{
  "n_layer": 10,
  "d_model": 160,
  "experts_per_token": 1,
  "activation": "mish",
  "moe_layers": [2, 3, 4, 5, 6, 7, 8, 9],
  "balance_loss": 0.00429,
  "router_z_loss": 0.001,
  "lr_router": 0.000328,
  "tie_embeddings": true,
  "lr": 0.00337,
  "beta1": 0.9,
  "train_tokens": 240400000,
  "dataset": "wikipedia_en"
}
Below are experts of layer 2 (counted from 0) of a mixture-of-experts language model. Rows are named router (the router's row for the expert), up (a neuron's input weights, with its number) and show model dimensions 80-159. Each number is 500 + 25 x the weight over its row's rms, rounded and kept within 0 to 999. Numbers have three digits each.
Before each expert's rows: "mostly gets" lists some tokens that are sent to it at least half of the time. This comes from a sample of Wikipedia text that the model never trained on.

# expert 1
mostly gets: "202", " |\n", "\n\n", "==", "200", "201"
router:468523485474498510507490518529493481493483525535546512495492480517515491506499503455498512510504511515526498493475548479523502536514532469520484545460485469496531458521543487482515479532486524475451513544520502528520523463511491469534505463
up0:469534512527501532461498503503490500489527563512519472508487506483511505530464505493519491534487529500531483493513506443491485483473513518469485502480492520496490518469532524484489510508480504464479499577488509539514499538496506490496488541
up1:475495504544480500534507520480500467443496519528484492506474485489521511471516509450481500535501491525493508467492510531507477506518505467515488499473474519500450517511519481475481498499529521503558546535507493518494481492482510506503507492
up2:512507464451467486507547494513487534501537518497572463480506495491508459489547487483535492519518475529482459532479537505494505483525522494530514530472474498463513516446520486478451522508494459521525525484486511530470503475519498488520478461
up3:524533483503528450501502503492472515460501485493508535499467473492516515502486482505507477512529516499507498505490497490535496522493440558517532513516479473484492509514560513475517440521485527526502523476535481571532514528518467551515499476
up4:502528471470502517517485476500498487529506468478484491488477480499499494498483483503500508492461494510491473452493485407481504553535460465494488468547495483552467515498472505504528528463497522451501520545518534537472515496496477459511543516
up5:528524482481457482498491485492522479473545543475554548506468473514485542448493482500557484492465529529569535486479499512513521475465480509485492524499516505494559489506511478524472533463488486503542515518516503519478524526502526464501529486
up6:464578452496516496458528476503471522502491506514463462527495521486518500451502514498497497475474507490523536546454521450489460519537512485495498478501528487519494501498516504483465506511485516482486479509519496516544526521509485470482488462
up7:506539527537504520481503493504505522492470495529525462468519459522510455517541503528514475515493510491510510525496457485520479495475505531492500529481475515507514517496530495519503521525428481524483507510487539488526497517532503492495524471
up8:511569516501481543533467530511532541467516514482542526454525498478534489501504510491498534459504482502497487532469534511489486469524548512489529499525528485539497518497502522517553539490532514477510497528519474478481514496514478487481494454
up9:490533492501476517505486502496511522496529539537509511488468502506527529548513496534496473517505512523507488505486451508520472457484496492550510507512509535481489550539544506487522491478540476474482472493466510506482528486491516498532477501
up10:481527495487476521483468515491501489438523518499482509486487499488541508483530499521523545454508501458518549527482455467497509515528505504514487498495455498525542497537496498519500448528501513522484528517513529532501464508448469483470478521
up11:507504546487473497514472481475534500504481471507491531496513519504496468467496530514494542527478493506557529477514504487487487470438526469525489532528532513508448511475502513533442486488470540490514490487522473511563506501516484498503507426
up12:471515464521494474521541518493474514512478491551490524519488491526473491499483532503483488479504509538527430542489484521513514469496507514547492529530512528479518460534501505527515490496539462468509467521558492493517456504481555470469496485
up13:514476481511460519494470533524499508466477503487506519493496478514517505466481515501487473457507474489514494525465529483523440522483521522482498517561485517518502469474506526446501554492515528458501499435495507517500491526531518491531538521
up14:481491525509532480480516542517517551454513518492519511526430476498504556490511506499474481489497472511511488464508552506463509508521465499518495513497458535518503519475513484482491494519490458462517502491526496514530510488492481487465536509
up15:533489477469483510540455487454468477514477497499528492499465518512537531519523554484525492498459538512461519524501509483473532471464441491491522525506488524480500498506526492507474520536484456442500515490491502512479528472531483501495508458
up16:498497515476458486486482507499548524509488510498478483487498470451514505525472506458468478524532525503511519521498507478462544475462499447509478496535480525502517503503489530499492492505485469520489532496497485491541556501491478491573519492
up17:509487545493514563491484468463463458467510501569513523533492529513516524454498530501515494477488478485510507486534472510526525505493489517485513519503506526506499533490484497517474438521481480531503527497504480448447462543484513493543474518

# expert 3
mostly gets: "act", "ress", "ition", " October", "ann", "og"
router:519531461481511472449509515510479496474488496488510496491471468510500480476519508490511524494481514537522469516510522488486464486510540496488495509523489478529556489529496459506511453510513497495487534466547505516534493497489451550519472488
up0:513540491476468485483483530519483479522543524442502488511545478501507503519497471491537509493506547482480488478488518459502465509503505526508502547448494522480495498542483503483485535491475501471514469538502487471445510514546526511506490513
up1:495503510539490481516462525531483461504544497489527512510521502518499516467504524503491504508538482456480460456508554486516461516518485469469531495475512509537492512466510494473483498523484521534498481462489509480529513495459487489478548520
up2:484521508509491522473482508530530483468515495529444481537457487484517489513503481518514487540507466525518485515522517466502522503513481486511491516526485499517542512521504448510526502462483466494470485485494520535518554480453496463546492512
up3:484509524533533528486499507519492510454531517492525477514478444506506471487501536482509495498498504517499517498503478479451489498502473502551487505499528468502496503496493453524511484529517525544479507513476461487522538500466499524513493514
up4:472526500520473519512490490490466487539499498482490514486497447518480476490470570509552503488474482516475493529538522486519539502500540488467489502537496501510505517492510482498508547457495491459520496480558531497473508494498508473509525505
up5:527547523481494510487513492492511467502475528461455521502484494512498528524481528494495491482537535495560518526509448525503490533504456444473527478508517504517508474483523532505478506516488501497509484513496519472537499454521495521490496480
up6:471535492504451474517504507477505509544468471496519537537487507505505515498535490534484503520458478483536502484500522512463461515456508499526507531514483525443523514515460477509500513537512548517464504515530492484517456475474514521496489525
up7:519497475490491472508498474544466532477496514531488444524477489484426470502471519484511485557495471492540524529460451496537490485471494430468498481491519478507528526525519512516493491525468472500467527498498470457491495504524525476515495497
up8:502476489532489419508516491487510527453503493471494499496505492511542525464490511460479517474468506529502471506473513470490519504509530514498472499555554491558535485449502555476512518491480476489487494521545518517522545474501525484507483503
up9:476501499465501545525525512505501445503517483467541453516485478484498519503465548491519491568489514524490563511494567472532507496504488504497472537464484497484512508477507511476471509510469536494451508526516494485498484493504467476520489457
up10:483525501521468503457519494507551497500494506549528490500464510527455475484473535466487507511483544503526468520521464514532499505510538461528465502522536460516496474526492512500528489514510495502517489448510489490476498521467527467521504519
up11:463512504504487526505531534496525473518504478489494481504526495506515474464510492526575545501472463482563532511517493525489523499510502490495496511481519480470471497483501546521507476479520488527494508529501491491453519511545523525512482498
up12:494520517515505544509496516501517491467525491463480495519460496466517469520490518513529479511489482493527453510548512530530489511476494513511527557533460557555505525500526478497477494490464451491497491523496520501517523504469484568513533524
up13:513490495515510522524508536514503476508541476486527513501459479496528494477506524503494532432499488494480481551507521500460529499468480477512504512476477530526520505509544474573479497510549499490520522532501475534494498512491507483498514497
up14:545573467500459507530479474481499486490512482484491467447476496487502551498532499529488482548528519527492500550500519508505469508539486454504521508517531495498524529532495467539495494513517500544507519500508522495510466507511458513520476478
up15:489527489515494532471508489514511522501494529539479517511477515510506507477505489451474457455501471494522533531467537501532528532531505468493529542463472513471497496468527486540503521523521459477507486487556489485544506513497492472504510477
up16:516526428491533475472498487514490518457514487494495484488479478507522507528515481486529482517508532533498481494498489518500531584501520503532528539534495513491522514498487510521524505485499475478479501542497473490495479496492492487507514478
up17:492520542473513486480490494471472526523501512510519488471491509479490496530499500469529492524540509517477539502511532470493459495469520498523475502503498509508514480476454485466496478516509467533500513481510519479496501513512467470484466525

# expert 0
mostly gets: " B", " R", " M", " C", " S", " W"
router:486552476469498490467493492482479529482469536524522496506484525516501504482527516476518503489483537533527519509495497479516504497487522464480517527506490506552546522513536484510485478546503532500519508529524487525529512491547478517535447473
up0:474525503473478507506510497523481489506519516478493487521485506501534477532517505482503521479484526549501462476533523473470481470461513520490456482510509533520547492517508500489496510480517452531496472490498476465462486491482483516476509526
up1:510526495504494480475474490459526494484504518485556507521495484516517515539528513510505528535490477523491522504489502542511520466505488486457511547482481529443511507515557468548535517465553475509475505488498516513528519501481539510548491484
up2:468528498485489519540494476486513514517475550499531516507436497551512519484525491464469466484511529486495522527515479494511509493487484529507525514478507513508489477556486457466526513530487528456499481543476504506468497514498488486484463502
up3:522518500441494463495486516482512486503538513503523521542448508533525501524503530491480505475484550479514484516490522509508484501475493514537492492533450485498514528507555485449547452513517542526470486448516508545531488502459498499485518448
up4:500476541551459494539461472517478509468474520531483540497483494498521491504509471478520495554487533491472474486451486489484499487510525500520511522490476473522498468497516510513526515517508538515496517497474516508544473517500499502528478468
up5:515500518471526496516555520495477487488519529523492547481495508450499463500537485456504479504485479508487535478536477484467467512491488468478493481570504469498503541462516468475505490514536517482468498477540502515502481458507517473524493487
up6:499494466515530522462496507558450504508519496499486526482461489499528506500484515539503472487492478500488531500475507505508479491500515502530453454502487478495518463518472498507509483493494487467490497515473493497523463494494498511501496473
up7:519508541506506454496535455511498567489459503490544536458497495502485552455449496511529467506489530477496498518497505489482516504495522523513467523502508476501492493542535512473514494451472529523485537550480510469468518503486476524481527519
up8:515499480528505479498530465520479466465465453472481530512512494483503433544509482496568481474467479489538457501463449517466456503517524506510527485532520520492477487505507499482528471517497508508488494472490526473456494495543462497499485505
up9:502526507497537458479498546496508431501512534525479517437537526518472480528479497527479512519524497535548478482506476480459518514472512433486511500527500533534534458502462505492515483491502478498520545515502483511531489470496488490495523476
up10:481526484479509475527486517506500462517487496482524534554505540539529486484507550460481462512510472506495538519496543520509514491526496486507533504467516524548529463537515554505483492493530494511492469513513472477481491499508472474523511533
up11:547506485499464510555491520504530504504496521483510515491464532498512445486472474500535521515486481492457504532509511489527520527477488482462503494514500494489475442533437492452459451506534447444474499520499499500495471465496508498488497517
up12:515470495499457503517511489515519515472489484469535487551537457525478505492464466505503501489492443534531528478540501481510480510500505542491407508485449499491482518518531500509489510559488499479492489500487495496529475517523516486484545491
up13:501493436517507495462538482511482461517508509567515492510475489487517485492490489491512548528471538498502490491555463448508497534479530488443504495441499521536491493497544458527472519522550470529531488513523496538512510513480504531497494510
up14:458524515485488507474531531476486498469489515498526513493480491495498490495517532518520533493470491450528501493523500479511503462484529474507521503552514524545458520502485494476529518472506467494487485535565525452497511502490453498494479507
up15:569535501473481516542513485482472480492492504522555488545483489495480545470522538512519530491506521490479486467505516507455532508476478477503487494503520460575464487492519466496527503509483493458413471501471526529510478471500484503519448507
up16:518535463494497486528479476487469512510487525538472478510454501504574480483486520516538463530490478498480484523459502460481503533520526488453534477546471510480506508490490498477538481471482505535524518492492544453519511501451483522480498458
up17:531499471485495459558470540489487469491496484517520498520501470480455492455505503520527532556508510523474486471508465479565505485489486486527457520498526501538505534530491477474489489513501523495522518458507502455490479519507483547518471529

# expert 2
mostly gets: "ie", "ia", "one", "my", "ra", "ber"
router:508532458488493497487511504487485500488482517499526514508460482539521490486521521497533518489476541541500485523504516469513475511501530466492491516502480494549537482536512480466504472528491516470496530516538477517533490468547480532530484483
up0:497473477547506445535523472511471506489524554478535465488485504505532465510489514493506448473497505498505548525501448466481493515501508483494472518499470511513501478480509488484519479495489515533511502465530462504529475490557513530526515489
up1:523507535522467490491486485504460520508500500479495474525493511508480480502506460513490504463483511518469499537535524485514548476480503467490531508488524469517495468534521506473478454548513470513498501501543495528454480542506514492493476536
up2:477504540498495533484474586519488530520508437540477466490474499498464486499489482514466505464517563516532466520500480486470501490494497533501514489512485513514466495506554503555498504490522483495490493481524519474468488479574505470481505443
up3:476509519504496511460506474517513496483484543502521505500462531496488515496485520527512551517533510530499493538531507498516455497477461515561482489487486492538460512519489481478470514490540479450532486507521477520515510484487499506502527542
up4:490475496473498480506465486495546519508476494508485499526495534500564520471496491512510517473486524490529528513531506506460464504488510494487486526488470465539548496477532500507553489485516430474534494481483471466488491498491449423498457516
up5:513530493481507475474502487487473436520487502483495510523512512490470499547462492459493471468513473504515491507526486438512493529526475476501509490522511517478525530569502485452476500488511492492497501491490448530515543517481529485479535502
up6:512505502499470490494517535517507486488484539501544502495470517486478476506548516510515519527498496493517499485479497510496449514476492523480440534536489549496507434504489542485481465496512510480465501539473505522525497484495490505507512525
up7:484495516482512502461487492525459490463475508529506474458496518489519491498491528521486471493504520491521487473521482463507508478495500505532521468548486469551511455524506489538513505524480460515524482433485494531545472491508493514570440496
up8:499471488538496487467511496499500477512496491480489472440503471497533484460513580489497507517456486517488503519506505509496488495480535448467488456503490483508501509550488496510481529512502476461500511514469475477501498452534483495481519510
up9:498506488494522491522556489502489500526537495484469452515521486508480522472498538487471503498484553466476476532470475518476452483503480510491464526509500491506517522523510442498494492517515492499543519483504485491559515501496510544509538488
up10:436540538505480510515516493465530493520500449491489509470512474476503503470550451494522509506497532547504523521481511494525458502483490493510524507487499529512511552522520495484485464490519433494478534475501472563481509560468495557462481533
up11:481491525476507528530464510517489489544495509488527458490461537482498489477484524503504497472551508488466483501487502493511518512478480472549495541495470495521461505483509504493470515490496479541495510494511447508508498511500466489533533474
up12:533533498487486452478503522515523476537541498516530545478488483535522506527526522493534468490465523514487512470532510518543490563546520514511501524496573523481491479471478477496545481508494501523517506532445471527464478539508513481485481470
up13:493491421505472446541471563491532487538501513551514498542514534514466498503499528479510488486467505524525496477482469495523508515502502497494536509500522513484448466509526515490479515468503520490460498492513503494487486492493515490486493509
up14:513545453459497521510464494504458513489503534479537494529462499492491512526486461509524478495505491467459516480531530519489479524507545472469456503474528486512468500507536503521482517514491536480493502490517493481529482497514470487524445518
up15:488459473513481494481463532511491484523464481500512509481504478510499460456502488486539524516519516517482495483493486521505487477513507536496500494507501478531468477546520496487452517483494519532531491531526452489519422492535522502507521469
up16:487517468520482499514486470446497467491479531490514477551508494482529522502495500491498502492486503476488530538485553464507492480466508465482490500524495513489508481506508474475469453524516464539477518503439474514496487419543434470487481507
up17:530517451551537477519506499496479501486469481446445510523455499450483489512550501523459489481475529536514515502506499491477475528447506490498485479487531529469485489522493493477486491512508462471537534530480450537503524507485478528548497466